config = dict(
    n_layer=12,
    d_model=128,
    n_experts=128,
    experts_per_token=6,
    d_expert=48,
    d_shared_expert=0,
    activation='swiglu',
    moe_layers=[1, 2, 3, 4, 5, 6, 7, 8, 9, 10, 11],
    router_score='sigmoid',
    normalize_top_k=True,
    routed_scale=1.0,
    balance_loss=0.000447,
    balance_bias=True,
    init_std_router=0.0346,
    lr_router=0.00129,
    n_head=2,
    n_kv_head=1,
    head_dim=64,
    vocab_size=3337,
    norm='rmsnorm',
    norm_place='pre',
    norm_eps=1e-05,
    positions='rope',
    rope_base=10000.0,
    rope_fraction=1.0,
    qk_norm=False,
    attn_scale=0.125,
    tie_embeddings=False,
    parallel_block=False,
    init='normal',
    init_std_qkv=0.0465,
    init_std_o=0.00949,
    init_std_up=0.0465,
    init_std_down=0.006,
    optimizer='soap_variant',
    lr=0.00683,
    beta1=0.95,
    beta2=0.99,
    weight_decay=0.13,
    lr_head=0.00912,
    grad_clip=2.0,
    warmup_steps=200,
    schedule='wsd',
    decay_fraction=0.815,
    decay_shape='linear',
    final_lr_fraction=0.02,
    batch_tokens=65536,
    seq_len=256,
    doc_mask=True,
    train_tokens=240900000,
    steps=3676,
    dataset='wikipedia_en',
)
Below are experts of layer 2 (counted from 0) of a mixture-of-experts language model. Rows are named router (the router's row for the expert), gate (a neuron's input weights, with its number), up (a neuron's input weights, with its number) and show model dimensions 0-127. Each number is 128 + 32 x the weight over its row's rms, rounded and kept within 0 to 255. Numbers have three digits each.
Before each expert's rows: a language model's description of what the expert responds to. This comes from a sample of Wikipedia text that the model never trained on.

# expert 3
Description: Mid-word fragments, numbers
router:114104127117128119143157142077131144146136151058149101156142112061122093107104112095157165146149125167140188162165123153134093135136132049136103076110118170104176141186125106144098147133126159195153128135056098108119176143135097184171167125095121096149128117224192186193115121135147132174122101060156148085138102145147140139069141105136149138149174089108172144133142151113134076155160
gate0:135098134086142051105091126163192099129138095115151101092117137124192182144116129112111079139164155159134162180176165141082085104117080061137154101105106119120122100122157132130048130097110087148156088113101122104111141103118117183074123171176138114105106071080061192183125175139168095104111100110166152139085118102101139113137152185162161093176135123189139159133106105111134133147139
up0:136150105166082127141086172128104177148132182061115120182113178139145141125118148139150119108192044157141116103075108088139168149152046106154149210152162107163086197172167136143127112172118133092121144155174130112145100200132125066178147121114066150112096125152069058080138110129125122125137125174136116136122145160133110154105110099123103162112167158095091130147120125147140093117091
gate1:025172129128125118146093220111097117144156126155095117144114154107153129100127191095173151158160126151160123124088110123119133124145110173151143155124105106112143107143220099121152149098159069129084156131079106187095123151080117109173137118060142147139101120123116118165138126167131168166090147071118076121065133140118131073153171154119147080086119180177095177119126075152098114161114
up1:132097099128161065135165126104133191090161109107135124092146093172098136136100089127116140094094104141088102115113121164163137141090135145115159174108116202166135139109061125097075146144094210066144114127123107143145162098210174119190087165142143089132083166149092148165119144125160082143117158157122142136212054145123110166165149090169127154160124131104152146109130141118067148104177
gate2:180243175143132156141125156119145132095155168130181123143125147123108096173131140079167100139181151138149181143135141112136072080113159168151121117150149110179118170116127162132204094117212125133110091125118103121085107110139101181121150104142133165166171101138144144154136084131198130131129092108100088144134115109151188128155104120130125218123140057094139157131151142092102162128061
up2:134121050125110140161179073118135137121123085095142112073156154192167137115120088190193186083099117115107124102153092166129143143149103107136086164096097146096112050114118078198047129142100145107135148166096145090158147139125091112115137071096146095167116203144151082115139187133093092143167130095120122091132108119066122132108142144130063131130096181138142123112085138092150125146126
gate3:137138148109099135158137169168080122123138119156098193050119104140118075142223112076114121124128128065120130143132114139128136135122104102146080084133137179089125103144149142147141092138162095201108138136170066110117194116147096074161096135132077087121079137163169137212111112115181185122088166107148103165088139095097146076162096110101106133146064095111143119125088141116133098131085
up3:104165091146119150087093035182249126079132131119186165143108136129131133127146134148148177151121116124126176148115151125149161152147161166076101132152135118178087116147149092116087125150175101127151182124118090112140093103107122109070171111158109109085168186127076131066185189136077115117114153164088096118148086130104154111110154167143108160134149155126102090096107095098122176116100
gate4:140153112155163165166080158120159181138142133144148134140180121084113150104195153119109146149134085210110171138129148140159127130124122193121100164095173151169140084112105202122123159141201159189148089141109134181118044117163168196141089163070120145180121114150117116120105095087079102180111154160143152099140115151151129150139127135123136137191155158066136137109101104152091127179106
up4:085122174137122076161140062133140181146089074119129140141114157130087124118180134061156091109157128151145137143123083131101090128122172102133134166124116137178137067185140096135053128096137116147122113119144185048135133123117087146173162161149144085219138120079043125160120110164093176116172129082184096084097135134136123124097124119097093142109134140134152153118114176137068162163109
gate5:113142133069158175156144158127076102150099165050145156158183162133120116119118190106154138165093153134113192120147169134120140156119138138104124195113162138092130083161123131092166071124147139166152092158152120122123121167111120211083043170103136149119044159147142143122170160102117155103121108078142173144140131096119120175136130169109131165153080131112151112093155107112066120204091
up5:158072118141124084161117161146180149083148054129106069132090142192144140125096145126162120123134167177109108109091113164091133085199173095167083151153170124121130126144113169140096116175161137158105159142121132090133137147130126087092155130201077154158092130118152099166136197166155120074121128094158090156113092130160097131161078148194194106097185139130159157159092140117082126158099
gate6:141094141092163118173170167106095134167150187121173086168099105125165075127088147135095173131097114134098152102147139121142109169153183145119139134131127109093128150119121119095079112157132165176113065105127077091088106143089142122166136150043191120153137194080189142119102133102170126152133081103101153121140066103137100163031162129092199161100104172142115104157116118122162099107125
up6:137120116144135157138109126190087146115192150155181128193130099129141126162137163156121116132085092203116051096129165135106099139118163108090175112163164118104155154152155159060138145159100122084075107077164091140154122122144129095149140144037095155144123140068083106118193149103114144137111132189093158129135115115115078094066106108079182156100090143142124091159124089162134140085089
gate7:119125093175167127141112103111075111149123085123169187163105094123175233170150074127153153160147120108126156125148116068072118143105161142160111146137132109131107168172166201150117079142082134147085119119115126117139143160158149180100148104138131122106121105164092216150155087139143143125091028114078091125202149116167097129104116129106104084120156110132129166176098127138089105116142
up7:110117113092116102110144110107121107160058150151193131114084166098142143072077110124141180178043143098154151131161128165056093146129118106187115187088150133089166129100131094166095087108151158061149130136134142113148127111092114201126146125122112126124145063069141075130130182133117149146162147081111080081112138114156115202103119175141112160173099125168166139127090132132093083146119
gate8:139122142109163129100176114134158098102084171129134139128103095106112124139102150097087192129064140198122067148125109209171129102116113075195105124124103114111137118115152144203155106151156173108105124099156131084078111136145109076139111151146085115233042177117145117141108129121107144116124178068185128136120101154156135117125113171159130145138048104096143150152139119104148090098146
up8:094110112122120117151138130100172139081118123096129172218126099109111106141128091161121175115095183173119106142121176129112098160129105121114105168115131105092105144173138083167168068136166073153124180106119132097135157168113178122120132155188059138153170178082086110118126147096146105103156132108088143069084094061180141108101087152125090162173095099085086144115151145076089055135120
gate9:156104125139095135190131121144185122142130154178084181171130148094179102094135142091149141132104223135103165164140075137109142076143104128141116131083116116152185101150126147155082122172150066174141107183132165128148167069138125181112136131154133113109169131142097119170062152115111155163118161135117109050059143138124116185166177099116171130128213132113126120116148180135127087133097
up9:139176125164127128096083177143056137112157086089149110055126141069097150125104123129114092159068053157162142102125160136123159159154163112145127147126163104111096147101101137083194159114138158106113115067073067152098069142133091103157101118176117148093106130124103120091202106167166168137156119160161176182131095108135182120105119113129133074148113103139133134151108073143103186084158
gate10:144131091061117111134147109194108092140167135099142091112087169090195145133183142148143079142128120141194110092101120121157125116093071109170105144132156120166145074123165116138095130091160074159138148177102141139122139110083089116161078172097123088075160134144116120099138114190128110210164071104200135137162156070155169095177173105109168099153106113152124101182128162097127117127141
up10:172139110083098119118126091199099099168162091136085107142055161103155120142154154194103111154140087136201162051109130107136112137116104074138054132145148123141158063121113163148085120070143119164098120134103150120119161121110134102158065171116130113096125089109136127079149119174126118178168037142161154119114111117143187122164152056100129097112177110121133117162099169144127126130165
gate11:132113142139141097130137170127077173119117148152095081142102101131143110111040119154144074139207133124163199174149145142094132130179073133115155131104132177095123154150165081117173125122101133113162113163127112129147085108083129175128212116151135131059092104125104185150105068101158201125130070133103083152089117125126172150078105091087144074137155125175115155130138173132179113150136
up11:128119098057147122096104137156081149135101150107100157202102121116133172170183158126108060148128193146157154130143165124120190125190121118147078086140121144054136124091125068102174103175088141145127093161177146129132154117147128079102192130144139142063135110180110158125143091163137166103137111130158171097093106094103140134026117113102175078147111119185147142092128135111116121108131
gate12:145082115090152184178108126151149112095084128119160115118156102157126131136092144144138113080144151123154060198216154133105160172112088147133153113174124172120119116130148109095102148143126109103059149119149136128206123138139103166127137134116105132107172154121126150124145119051128142172107101080098110122151142135100145127128141255144181085154134106148144142080165130098155132156217
up12:091148135163072134091132102131079138098141123122072165078138136101149105120187143091103135132125123081135191089024113146121126068197167125093092170097131077129143119131108091171159107083116094136140140164130122142095151125098094086114146165123131139142101132147108156130125091177161146082183116163164078151152112106102113132124133074173108178084163189144090112168111147130143061112060
gate13:074120065103074118138138126079081130131123106167096133131152130128120176121150195089109144112162163190104169177160157134092155110212115113087128135126105101098098206144150121138153099139084130095133152092082106112105137101144170086148191100164151120150118123162143165179117154191188130133130136099095181141160155141156109106059164137112145106117188141170107148065133144090169102164152
up13:194099109184131167119118164106106109102126076131125157144121186129120153113165197146112155096095106122088112149092159130119109147157135167141154154206090128104149184141136124124140164063090254076142162083078152097094099116122169106110076181091116114156123141167141157180139115116129129145077110147152143107156159107166141130095082118141101116114176181127135181132139062122133146127146
gate14:092097153135097114107168109075121132131113119132124126104146151158165109169090163145125154150105144097113142200216100098079148112177135096153101129105111162083100137116146153126103169153194155135097082132085110126175150101079133116120124108164156088167133105119179092201108165086208122159077127021116133094120121133151127126129129189125171122071092080160149121134126110145142144182098
up14:119156139065131111078115181157124112083156137149088105161156092117114111078133101123110086073130091141149142079057119167187087134101149136115147166172160112132117180136131128095176079118068092134148138116141148120122068143147163136153129127080096184110067195085115140098147165146067136136183087192077155172124133112106123125154057102160094143128155162098091098114119100097117088089135
gate15:112138077163141153195225117068145104094105152066111135106101107166107154125095117124125119181118122110125156106122107094212114131138134118132133136166146104074164080164129139176111136099079122173166149117047122146129119147120109132141148149125122089151073141115113202113214101149140156121143143078074090113105162141140151140114141092133126125167138106138139120185192165121133037114105
up15:118179067148145143176186116039153111088126153117135177115133082175101173115126109094129124206099133099154111111116114078196103122142150125129143129153164105094147087157136154136109161129073101178134142086076115153100139135095123144177106133154095076184098126117123194106195099133119126126140156092063076129104161181132127130156128093149135147156158130140096103163178160129122045122094
gate16:131091098130172135125114112144090119170137133080155086126081134087162116151113098146067128145140055164122143053106165209080117136192137110142136143137144165098165116131101130116118107064128164131161116157096105176172121165109111124167129176132129168067130088124157073064120077168198113131173082194187072115161124104108140121122158179131137131137138116124184109148131138087105131098120
up16:138078128106118079106124148122121123129133145081065139165094146087147123105096126174076087166179135139186137149119145187045101165173153081111148106104120154115106159127141132103163090077135097116123153160096119098197160174104069159154131161160099165088120074082153113085103077152180133146119092207188104129119140107111111143106195115112163138132126080155139163174160146117146089133130
gate17:066146106148130107139148158103127144101141110142118079109078118094151150101124156113113145049101148140092182126086127155089172142128130170103130136150205152174182141199123097183144172100094169128115162122129154108106048164166115072137115211135153156123144114157101191153105102167130106207101132130093140123133082180130130159088099100137118176160097102168154122170154097114090103128129
up17:071165112163122158106120152120153117108149128165112121134100095074183135094144158078128125088095139115045191112117154159107168144121122164127148114130198122159183147225137087160151174139119143139109162127126124120098064121154108100165136185113138192101134131163118157185071112161154121214109106138098143156107113164116162137124090129156058194154101141158122137145145080140085122114112
gate18:111147135093145112095136167087124134110134126071122118131129128104153124125113138123058106126164134124153112120086064134130168191085151176143197148118177113131096113188083138083150125217113094094051086106134138146156136087072121154079123087140173118134146097102131161183148100174136073128144098160208138104121156191094117191157129078128131142118131120121121183116186085121140163131132
up18:192119082184171163140071171144149148117128133107145137084125089131133153143115124065103102189143079108156142160137174084154164041150110098125132152144055113114143139139182174114160108056148112128165071130114053134162119168106096111152091112118061130149115134134092129078111148098128105069153133162158114221110155177139140131144133113133139096148106074147128113158154109101099140148100
gate19:138102086140131125091127108084094152124161133113036084120145112093145126119104145114122096130163165146169102164136106115092127101128131129146086077146123163183085090165115105131097118141137062166152099160132103147126090162173134128162169137150167099118143158182155186124100122087128166128146129141122154184034173166131087087101114135020189119078135133142090140175103116158157120081171
up19:118123126074138105174145091114144135177127145072018076131103109083172137100107102166124069150152169157151124162145121136094163142125067098124149148133157198167147116121122138107039112087132100133140061150088154095135100110173150107156147152114155123099107124145123180097104175058149137122165102141127157166067161144123110107121117094070160071164126150131132145176171171107132128135163
gate20:180077155141155108126152144082145122137171169146129144165077127143086100136114130102118094123100190061057100146162093085152161114125130136178132098097154154101103066128112088106126141111119112131106126153093131174136082128088117094082121095151100123145099149154186151178170131172141118112143160085143096135137083180081135167115141077175122213082071128150135126122091165046164107081137
up20:156173087086140157113104145101151065108134055109070168106148113124158073169101036147122101140121121146174110067157106162128172160100085136132120113082124101076135160123090105153144118149113155079118055105151156123128158163101185151131172113117095133130109196188190136121141131136102087075136093176090141158113135128086169124112098160154095141126102110100149101120131157118112181077170
gate21:107103070104135142131175087105106151097141195138144149101098151143185145122080166110162109143139125134210104173082085145151126165110139107110135160155188106170120133103110110084131110233163124051101099208155147170120171147126153118163140139115182102064123081121119132117128080094128118113194129165096110133134103165150116152101118150121110163094143105126114153095214123087138140118133
up21:169142100120099128132117151127077134098089110110083112162140132049120115127123136144161116141142092161170090128187091091090211098175071103118086115176061141102150126067173154143201151147103160101101070153141111116116111139117162125120175164120119179144156183121119146106159118138084114094156151130118168140113159181154180054083128110123136118066125111144158172125189140074149142147126
gate22:174116139165163118185140153122079140150103131178138100125149082119140093152129169125194115195110125149112056084103077128108143155142137102141048139133122131086186092103102118148143105136135154174107155136115059086142132112121169135146099159078142129141087132212164178169164135085183105104144126136119097159128145108153207152095168108120181139141122056125113145176097170101144115086137
up22:111096129107089122127128109158072159123129148148126132106166129154163073159126151086137153154100066152154061151137141183128144158150132099157082120104136125082112088106142122188119170106151231103142113155118105095163098142166153157150106149103202110125106142127126157165238093118140131151094185128127117153109156094155205138101133151166148116137078031125117118140080128099159117149120
gate23:209086179104093159182123110087121085163131127056148123156054140136094079120109149075136162154158112124094095082087136171126134101121127071145111112112107164137175154092114077143087158098083110148117120147122139140145172119082134181153067206081158118129115139164149090094094172150172112129172125121139090088183143164089094117120144089126119156108126089142133178160137190100144128129151
up23:085139108159121109063137161155161174118143163181102115090205158125160180121170096144106123108145114118166118137134135085162100143173103198086177170149200103126085097178170150105153168128134130128147143106161124137132065163184142085110176085199123134094132137094122109135156093112071135153087136144118184156067108120135142084135133159134132085126150186114091091096095102164110106168107
gate24:094072128213182138102161134134112151103087148181074117130090125124133104106113090185135168140117172130174167101139138127070120104102137074117119139107135106122110133113133151141180108148107159076163186139138091103129200105163098114106127111070106110127105181188121114157107129112166130158063125118088061131063116175148143157124122118115183168084125135135142183181125074154071103153158
up24:170158129156096079128133112118103126162113121153153070156103132151106168217116141139117157117130135129135118186192154182083143173124182128123125145121179095121129104106083108141112126127118142152132142064121119074097192217170142120080113101105209081145117096081139132155133151132096158123062091099172161114176179099126111171127156194170149123115117084166172119172129145161119115117142
gate25:101121129114086123155152141141086138123147085059162126167169119076104145130203138154114117119080127139104156156146149163159099167110218139161082192154101101063122122127096157191156133099169109150130122169115118099119129091100180115188091125145149150208150102084137127123202062092097141077120163120141137126169136125171137091111147175134120160152138141109096095179113083161134126113080
up25:144141167156023153151182120113114120145127160121195149106141089102138143151201143087102134103077159129146109126097122119146105146137142094131074128124083102156153110173146158212106094130170124154153126163178107150144108128097178119222093134161130152152176079088112085086180077122134118056112107114155166145097126145193140073090151133129116155124078131103121144132134126151173113119120
gate26:111068071084092112122107105123118075129114142090101153137133118039110097119117170145103106123153114110161189131156128135153106127143142135117152136132126109127081129167126147134155152114126159125092139153104079134169160201120063163146123154136087180109147113120148146122120119213175085189110127141136166159099162080119149170074231171093116113133120105041188121109076136121166116120110
up26:158053064110108139141096075151106080095150113081115131144114068054113103145178166149127099120135086112132168097156121140205116144135127131146141127138172078103151121150126153118116123121106166126132123104121091180143155172108091118152139125076105183111158131083139158160129115172184111134112094146133192169118157087094121159056168129127116105190148136052221126157091132090134115106146
gate27:085104135152156158161160130136139097096111117177069118132133129089188115115149099112099090111114158149128153094156175157106227095144141098101092136126105100128156141130129055152155094143115185145075168125126129123137064130169147106113130174147108117134167133144126127136080195188129084132100148122112024090070154056146121133057130144132146140128101177164097134074156090091133127137142
up27:065100093074125145126100142183190090146133093080140168149112061107112065147139107198096146129130113123127082145142121135154130113110180094190129126152088138131118098124192132118127109091131105125137144133168082096104163191073109122099142150088143158169154220076151184110146079145127143108123110094149087142164140177093173109118136167173142079157172120106079113149127106108107135132069
gate28:140132086090092157189163125145133162089080167098148199176128099128100114167152147152131124098159126184150136131146133158156147136135145142082101104112145158112175095147112105135105143121086185133102118156129133154203192142129135147127156072060144122122166150115178126195121082160129105111113155084063127061135027125124109192146119147098125169126158118124129104103106192114187090126124
up28:138180158176150118141105095135133107167178115114165041094114132144089173122129138134120102150119173078137072106092102068114144145123086136169135154132101111173087142098103136120181083109154123120163125142120125132066088138150119072090065187145100142121102063141135116055167110086154173091176066179138088136127151171100165106101132077108100126118087121146143118155130066083100167136116
gate29:114125108145163128110154131092056110142138101155104139119064102083129070089068122156137082154107153152152195140173106143164069129150153103099146138120106103146173092147183132151128082142186164146153110138086073055151109113092132106121154182127165143132154143111149155095086087130124149026116141142184114132100180126169123119131168170106119153116125136162154167202125103163097182130100
up29:159098148070149164102143103142179133153174183173113099161123135185114137179154099121118168140126134146100067105067207103121108196157128116160121101133103126151050048136055127114155135156108173102088146138098141130133110149136138082140106135147162061122169124085131132109150115060133066066146155170157128117120083137122137144120181127123127201145116123131133136112113137086126113152189
gate30:119091072131108080164083187128103074108112135088090123111068105095132120099144196131164085105122131124124125108126103155108116110138102074111179151139142060127100149124108148142185168078185151151106141149109148166139157147064124138142141205092118222127106128149134169143100079210165092148125101104142157114125161143139147172123099107157155147128134110117180145154099112180087061161134
up30:125084084147053103157106126092128085094145130133107136100079090082100121100161207111118074167197099149125116102150089148103103109128109103155170150154115141102080135125102131089165157058101146190114108138131153146137158216070120138095165178091139199105075160154134172137118106156133094163119078106111135083114149138114170140080105148126163152088144123160153114146105101105074085148121
gate31:115079094101152166191163130031151131176145160091067126173145141131105126097142128098209158107107164110112141123143084108167094080131105075128103142143155143147128104144113141088111119176122108154053137161063067139163127166101132128151149058105138154088106150163148150161109208115123136104191161095160129145131142138165080128069087094138129125180129129106123171119110116120088100123139
up31:127107134200126127123134140123142155123080132134118119161119138125177203130106149126151070086095165198163163134077137093109085169100135135118115136111087154142159132130178166157142155162168078160162151139141130084109124093123117131160082073157133161119185108176083152126123146109153162134098105198131132142115088102139164184062148081162131044065157157165112113090165150182097110087158
gate32:196118129131119166158147095095123060113125156069150134097083094092096118090162080147132124111082090164095156170158144060090130145196114130144098108166126159114170088129151156137113088168089136093150073169123069137118094098124135139080130097135089134086145154142179154151059105101138160093117118144117182133129103072145077156101119054098200141185156109139166104148113150119111113138150
up32:163143123183159105106110100153201124147183121137144112146136125140088122064118107061141151151098108102073136105144104136103117127139136112182113114076183128064083169100085103183116139140121135146202109127065147147062117138173127101113111148101030144150092156121152084103147165120161108120148129161150130097115118135110082168117116132102084164204121134104193076135091105131080119092134
gate33:136136116071187080115150157112113081078119150080159148085133112128094100187129122110162152131143096216105114086152105146116100177104124147159127108115155105123202121200097104105127141133101138105130083133118100133110155107128115178113172156050084140135120103171145102216125094148138117129133100115168147170165108150114114142147132186151085141128066123068159087100170050159104105114152
up33:164095138164142187179113126134124169170120072122120136176152128160193106100147128158124139095105153042171117153098157141160133123120125113130120155145064137132103127071156122189079081133115153125135151135135141107131117154123115098155067104164180092156148172119125214097130133075113120100094144106105116070129158078171137103110111096126174107163177126121084196174098185067130179150127
gate34:156077108076146147183146134156080131138089121103099185135104095113114144115090130103107147164159159158071202172136171159176122093085172134125089101121054157170152091127135149170036121155113160108138082139089107111197183141154123174153147154066139122137128123140152186139059148139107107111135157083124135134165080125136149167171160158149142123153172105103138137165081128151108129106165
up34:154092104082125167184133128160075099142068119102101219157124126111112160124091164091119128113157124157126178138130177152150141069075146123108094088118073133173160098135107129147050132159103178078136092148126117135189192145189118189144116105072130130125159130132148161109070156140079123110155159110099168129133061127132164132136153159158130109152172111109113129149111063152157120070133
gate35:157106159106115170152120090101139158149170108160138150159137107093143098130132141077071156088117097180122141085132138114123131104168093126159082149150147162102122069178116116125151047114112185175135080206068125170178120142124160122113145131146075089149131096125152120157137131131143090153167197170106120090137106082188157115074088146088157132148126208126100121117093198080147129137169
up35:131084104094102192115128095192142090170120139117059139091071132110143120150130166086159144147160101125154130107132080098140133078093121168160175069126182183136113123173124142126192104190113122100122174123117190159120148112136054126107135156129132124117129133112145080155068130113135088068143128078145134119134091161043192168147122102109141078083127105161152184131133177144136128144095
gate36:127130144096142136168096134174109126098171144129186143136088126139172182143106082112134076196122171185116131105183092104081118125099137100159087168155128161100157223153137171149144125123135120150135147072141168116084067055154103176160128094153160124149164067133076099156209138157122115145119125121107142125078137094157099166076137146135154096117145128139163196131147093110085108140105
up36:131102102121136138127180130120160167174124118169134142110133104083153160112138121112104076133140102138136039078164130197129135129130087058194093155113117133072095143120132100139085138156110120087109111086125105129190169150086142129154136114103156094063130101124139094110132101158055098139139098104106093120132119173130129111105118134124075138146144157137170064127055107065060028128122
gate37:133149189157142130140131121049085094199110128105131116189084075110086155156145121199129085168156139119068191090132079120099110116100151075120095097123129143122167109115124118128112107191133138185186136044134118099052184113100111098117127124106127104158126103152121131158150171164149124084152142093124100067183140143116110131078146127122188104122131138138152150134141118129063142078121
up37:173141188111131194187100127122113098153123174147111082166143096145040088141124129147109096145155075141130111048052098159131127104110087118096138135124090155085149138095134101137144122159167110159107164151123090151092142103119218120147086122110138104163135135147156079136120114094117124091157175155096105127138149174101108118150180086110149097172156141114144158032165134103200145143137
gate38:099126144112134140091127120089067165136122168106114110144098083095173166137069130065106119120148131186099118111108071130112144210190132108073107093114108092130135135128120039140126055203112100173133073144150139143075140090075114092131122129143085150107101127130085142181134153164125121155139103140051103124166153103144141116071122120119114167086118181155120104111175158165132112155176
up38:116132138087105119080134079062082138102106189099103088149079085110161159130100126055136145122130104188095089109116071133115123192176131142119148085133123100129160120126120050170118065197107121163140067135163155116054177094066135101145130146119085103145130144115079111150137171175137111154100107152081124130166119112125130133080131106084110173109094161157120122110177146166132109145174
gate39:056170147099157112154138124094110104127164083103199093214085125149163137148159093101161173088169124096162148128117197159060128127101128078139114167125096103171144153167141120135132150131067127110112152101132154092106204100134142197142114155129156137162138133126154128118144126103073164183102076127171128103150113150156113179089126136109131098154076205115069116162147094144091116141120
up39:130176167146111126152134136096121180128115112148102105155182155089102123137134091080129138123083150095151156149147121110098098120118088037160121180176104156131139119125100123182110116171141146103149147171123117100096103103091156135120090098213135119105144054119153109105116101116130172171162111116142154106172168139219129119071105077151135110113179176062215115132164135124123084078104
gate40:085126127099122194124120169060129147152131174119143102180086113108127142128182133075114096101089178085120182153147112132121054200085135039096065131133032148108132181138162156086147140143115132150140144126086145196111150106098133162163080139129127172088104131178176142169112090119120164158138078136176123106134108113167115125110091083156138116132104164133109120098129117108136095126150
up40:059113124113125170169148167080122156159142201083109113185098086095109149178146147077143099105093166089160170156144160148153076171093134072108051140136048126101157144150169114121117117137128142155145158108077151163147160137097106159147092119084148166076089152153146150143123089123044155142171090104157092110124076093161110144081121076147104134140109135141127116085099117095147091122128
gate41:141147107072118164159143145155110103094196176120127203129054121143136134113170094164093135136062121092123162092147156115097154135109164154072097111126138139095125149119051129100080140086130097140146103111166122107145110123090166098089131051113118076163163134112167131160127137059145143135164137186152110125120086128090191108154100148122159162193092077108091101128100066072148117125147
up41:144163104118150074114106110127081105170092120141128101103148113108127126098050088123134079143111161130142151195139143124127169088116138090133147122177176134164113125122173119132169086113118096114090178118114131073086093098093107132166103124171131144091116132151081217070081116157154129129154131104136188184141232095136117122184146137143081122097190127147151168148158167152101179166102
gate42:130128110093080091146122069159129103165083124141065099109158094130147113123189109028115129130133199155077133137126103165082130145166146114100129094126086109144128090152122118146118059179073162162136121108137097132110153089130109151095097186168058147162123115110165134128115146142175155150074165125068172166145134121158107069135182136123134137098157171099135126062112122066081128117157
up42:129126129172139184108127161092140112094130141141153150149083172099128075100070161216135137129130070070214112148146196137165094139114135145150083166145131120099135167080153114138131148104174112085124131105125100131144083165147126108132126075108168121077163124143098139101155118117092118135138076087168111082058113126166153145114071131076098111182139075142127156197136141171186130094104
gate43:179147142114177164138098126122179138121153112077129083103115112132112156178145096115187154180099112081108155142200135150167155064150130130104137104139172076140142093124111100110050147107130138114149184158090117111112120152196116134137142163094166083157146120154149119068118133136139084172128150076162153159102159127097143075153144164114120174211104106144168137068150138167127105082206
up43:148106143108166149115095137098226134121105136108123134102106156135119149162109124099206138175136157116070118115147076150149175098164156123109139110171113113113188085099131129133094109178109112091181182090130122092133166151172086109115128164146100083152113077171112109111109162142110110118156148074157101169103144135086124101121136150137191160165111116114119194056132072171142049084181
gate44:156160138117119102128164162096147187162128129109139167155142083116105107073186073151114139096133198161122168122133113112132100075126138123086092103125119192116149102178161167081077083138124144217180097071159112070117113099109112159148193097153140118165159133113219150181096139129132139138131134098113157109086123084162142148161115164112149160171191139151114191147146140133102128150133
up44:114073165145155139173108086166132074075120105131127068103121159136151133191084161116125141150122071065122084116128120133138115183139139121176141163126138096129119124094101096174159163113148167057090137188084142173134132114164163079115073177109120114118117145132094107057162131099120114086128114150163112131174141174079095130078168114127105085102045112074165055120104118126145118111137
gate45:131095137136123182142103137111156135054077101092173103115171070171099109195140162069079161094124077136121104180111096179121092123126120109104162163112105148115109119087122121172145122126101152089082137117146180131179148191188163132147111150118128134182110194110154048156138059129118122117068125107116175128120067168044111118109133134128103106135085101126130103124118107129154090127135
up45:163162128172160093142189091119117070162175122152148141141089147123146092069076080162183101117121129108111146090122161130133143149104132108174117103130133131145108086114152147094135097165144057137166164099143112081074097094094094166114143132134152182137188151123136117076127094151187112104174162139120102164161234160168140129119070115138098135081086162074135161160141145121126183102084
gate46:116129048028115065100139066099080109152131129029144124117132102143134086133160135117100131121176095149142153151132123153110158143139179138101109151110068108137149080126131150138114145147087195156144058200120120102111156081119071082148119135089131152073148117109153167137121142149170132168112090121129145114133102150140123150106163149128077075128112076122170147184167154069156144148133
up46:109101043120109144098130136151102101105107150099174177075164189168161153092177107107082085149149109180156175142111182114092169178150139136095142204100110054148148125135086089116093162169138165130080086186152163142157182134111158095152112124133122130107143094113104084188093122150146112168128055129130111130147158187149135124133154136158139127173152136158099089130089108128157126152176
gate47:085053141163118130083069113121110133115131096216113124067110124117212169156111145125096115127176115130160196157101149109125122124129140121137152140106136148120111142126135083149094164187137091076102159126157094093149143165156135163157112185174102158095132066099055122141139195072141106152119106126124127109149097124117180182140106104113097110135097088143070106119111092169169123196089
up47:138155082162084132189191105132102109141113126167150131115084115167203116124122151133122092123090130140090105124154103161071063153210142138098079126188117111105113128116108113087147127134114156083105114109152178140098146056039143141113116156111131083151168119121168138077151125110146102129156140083095154075148052121086079128124128110077095125186135137143158073148158133145089094122176